From a checkpoint of a small mixture-of-experts model trained on Wikipedia.
Experts: 32 experts in each of 13 layers, 160 SwiGLU neurons an expert, 2 picks a token.
Below are experts of layer 7 (counted from 0) of a mixture-of-experts language model. Rows are named router (the router's row for the expert), gate (a neuron's input weights, with its number), up (a neuron's input weights, with its number) and show model dimensions 0-223. Each number is 128 + 32 x the weight over its row's rms, rounded and kept within 0 to 255. Numbers have three digits each.
Before each expert's rows: "comes after" lists some tokens at least twice as common just before its tokens as in all text. This comes from a sample of Wikipedia text that the model never trained on. Tokens count by the router's weight.

# expert 6
comes after: "2", "1", "–", " ", "8", "9"
router:102114155147092078163114123122169112114102131164125117193145130178096144161122077150090136101140123155145167077109088124160097165117091100123126091144143087138097114122198106149094070161139107068147134079135141162111069137083153138116096104157113081104091116088127149207107108188103110206128129105121187104092133122103155096096178092132138149126148110141145139079042105106110134105114094132078121183087134133081144137136158161135170185109071134125091248162159202167127152156114130101127162102147125175107087169120134166080107094086119158156130106120108185149155151058134117092148125122142118082126163167147100086093116091115132168116108154149093097193121135071095102112117
gate1:127193103170075192145121147144092100162126149127127119157115124070127118162177143162125115174114154179109093085138150069124124087137128059079142093103133172120182164132137124172199156214082149112129147108111141147171108155150132118140170106125142139131130144134129115142150150170125112113112159116117093123147029114178109111117124173197149086111132104128092103128120165167177119151057155085089198157125123166110153127123135111158097097091143170127118060177060225153113116117135205120135116101151145146054126137163131123099156118100170174174139112122124159142104135085115127135156119146109111188122128120088121061179129161100164122151133191151200138165103118121135090166106
up1:109089134108228123110110099113127186102105137100122113118144132160119158123137121115115133128120093059159142176097138195119084141089145162175117187210156093114105060092120147135101117081114124148133103120152088084120127045133144121145138084100048141139177101163137113107132158150128134151133108140121142152151211151095132114158101075050147130095118141111150196115131094129063125081208076176116119085150151090138075148131098154124156120152131036199131149119162084126186115134122067121150182147114102084158153131133146184133092109123129122091119174159181119070185128127143140118131178089130119099122119163169130161056156125143116126111111130149141120093162155145116142103151

# expert 18
comes after: "\n\n", " the", " of the", " in the", ",", " |"
router:136158158052132075116145108131111135089109115109130112138078108128145111113118116141139138098133166138095078099124073191117118105101128156091085071137159122138117108166083088113116121165113192137151023104168142084136145134113188085163171144111089142150150135126176160173167132142124104138076144167122141165126127086096183043159115118081198095130191114180152119066150111130221096108104150119118142211124128173075132151112137149100114165137095103131118120113135160073120106094168112062119119161131106100102112179085127189146136087074118109119136129146134137143170111125137081124116078143125084055139108124129136095116099153164170112135131120114091085162096211170082134167119
gate0:186125102142105098170116167205112136105153077161125146086132116143099155095113181146132096188105150088181150171138157114104156164168086174149165099137080090187225101147102109123119121109158157158147152136128096135207087141128117096124140114083086095162144144082140112128122100174180148119082072104124071176137159088118096175069165139132103145165109137138100066108196175134096161116125113120113125084115165126086154107154162137042129113064166141140147129162125160113107112094104180072134108097137045135170123168106148082185156116092132154132073097154142130122139085171153166132163091147158136113080119062128127142105125129082141124087105121191122140133102103159139145146120
up0:107136126140140113086168065119135105145125176099126139139197146106167126157135108091119133106126074161108119153151169118167098122063187125095104188102124148103093136152171127132142139160091108075163128156110143088053151125169132113142073134188122142108115095143075180181128123106073142123150190124152142011111109162136153104156140107115101094094168166112141173132071095103092120170116163152145122178138108106154106162057132124157113154144052139086053168149135096113128134161175091175136161154127176096064098084093161093163127183135121089143122176093099118165141193137093108121119164154080102159172170132054102161122113154138101121106162119134154082123155123096120116093116

# expert 29
comes after: "\n", "-", "\n\n", "|", "′", "- •"
router:106168113170114191139128154162080150123150159170132173151107067058072097102113121182143166108080144163128140142110164131104143102100160140109065112133172106061114163116185123100124099136091151148139088105105152163104177147111182141128077111083173154124135152103098146144119139109149137122092140121182087118115105109139137101163170104166076094133095130128152154163189175106142184113100132129148159144164194096132085132069129129125149146131166088160084098162103166085085141189130119161208176120109161151125149172081124175137101132178119091132083100097179110115128134129183079095105109121149118155131105085149154110078085044091158107148083138172109172114092174131168148172190
gate0:107190140174095202143156159194124085093161068152122082144185139155194079127059171092159173117099154145107152163139119083172110148130156117138100109118106091124070176093123162060154176114103092123103079145106114097151113147168155167141133119143126132178133105184175119160086119159167048116108122117132111130113098111154110172176135125137127130140086097124137134116168125144144110082180127097132153129129117107138162135101163139045115092089117150101053124084135158126204117108179141135149110110117115155148128173164125118118153121124109160192119086143091173146100182107070154144122110139116085128096079146107168156184061134181155161126120176074092145131124140145126160209142
up0:151115122153131156130111166149116069111138081098130108145157102160152172123154153125146105154121110128083121021186115156121126113121126111050145128139130177143158077147080119094121118153133134131146127073103199115128079147101152146115120130117153094119162182144190146158151148091153173135133156141077132161106139099106143061146087164088122136154112112152055122181117121160169135140101150139083205103171130168176108112144145146065144130066125097162149102118066085164099119172128100119085121108159129094143105144113092125118113109075089130137079156095134144125128137107089159188157141102096110068153090084111167105173126184065104113198177072137113131085081141127111083171222

# expert 30
comes after: ".", " =", "==", "===", "\n\n", ")"
router:108139107151148153171094147086125160143150128140155098179138146090144124097099051176093155120140147120134206115121119166086150121160139144111149111107099127133128119128170111119165147195180174168131163084180119120163102104133102080114131124143098133131166111065136164127102184081148180086112172109116116160136096094097182098080148109167185135119066093131170133105181139152101143126152148147147094102096114122093147086094123124216138167157176125182125071156109161119135106052145085091139093093110105153163135110175166167141133154134155080137171157127131167161140086130158099159090131201079190139157071122188156129171189123160116151169100130142163127086083159168157142065086
gate0:152120045143136146173133140173136134136135133112166144072185162130088101116107119148181146132139053102175149141164195188160100092128130107138104124124116146107062120112082125189117077122084102077105179136120151142143093113138102127112094230124122105150103128148056103112157092123125117163138122168143171202151180134128154129124135114167101146086124113131159113089132116121127075153166121195155147131205123121099144166199087149139074105093095137111110065145165114125134105081121132118123140211145112053109138134080148144136097152137160148137130176169168136072119153162162142083084124149073116041134156091129148162199128144147117153089151172167117136097139116115139153111096
up0:157135152095094115136127074176129134163128107127123128100162168131162145120130158152128172180106099138160136156087134171092106114036118164200144178131150067101111091146161131106187079134168146110141157122135098123172159144121150167159150050106107149117106132112110097122133100134106155123089208139087149096158093161185130149165048119121104116171116126066156136168119100122112186125174118085090023171151071186105135131172088111098099145118127122187119224096111127190165111104116131141168083194159124129153121134188129162119082096108137123107115139123137133102152125179125117133154102161127116104088106119115136158132173100128137104130144146091151136087043088135149194147141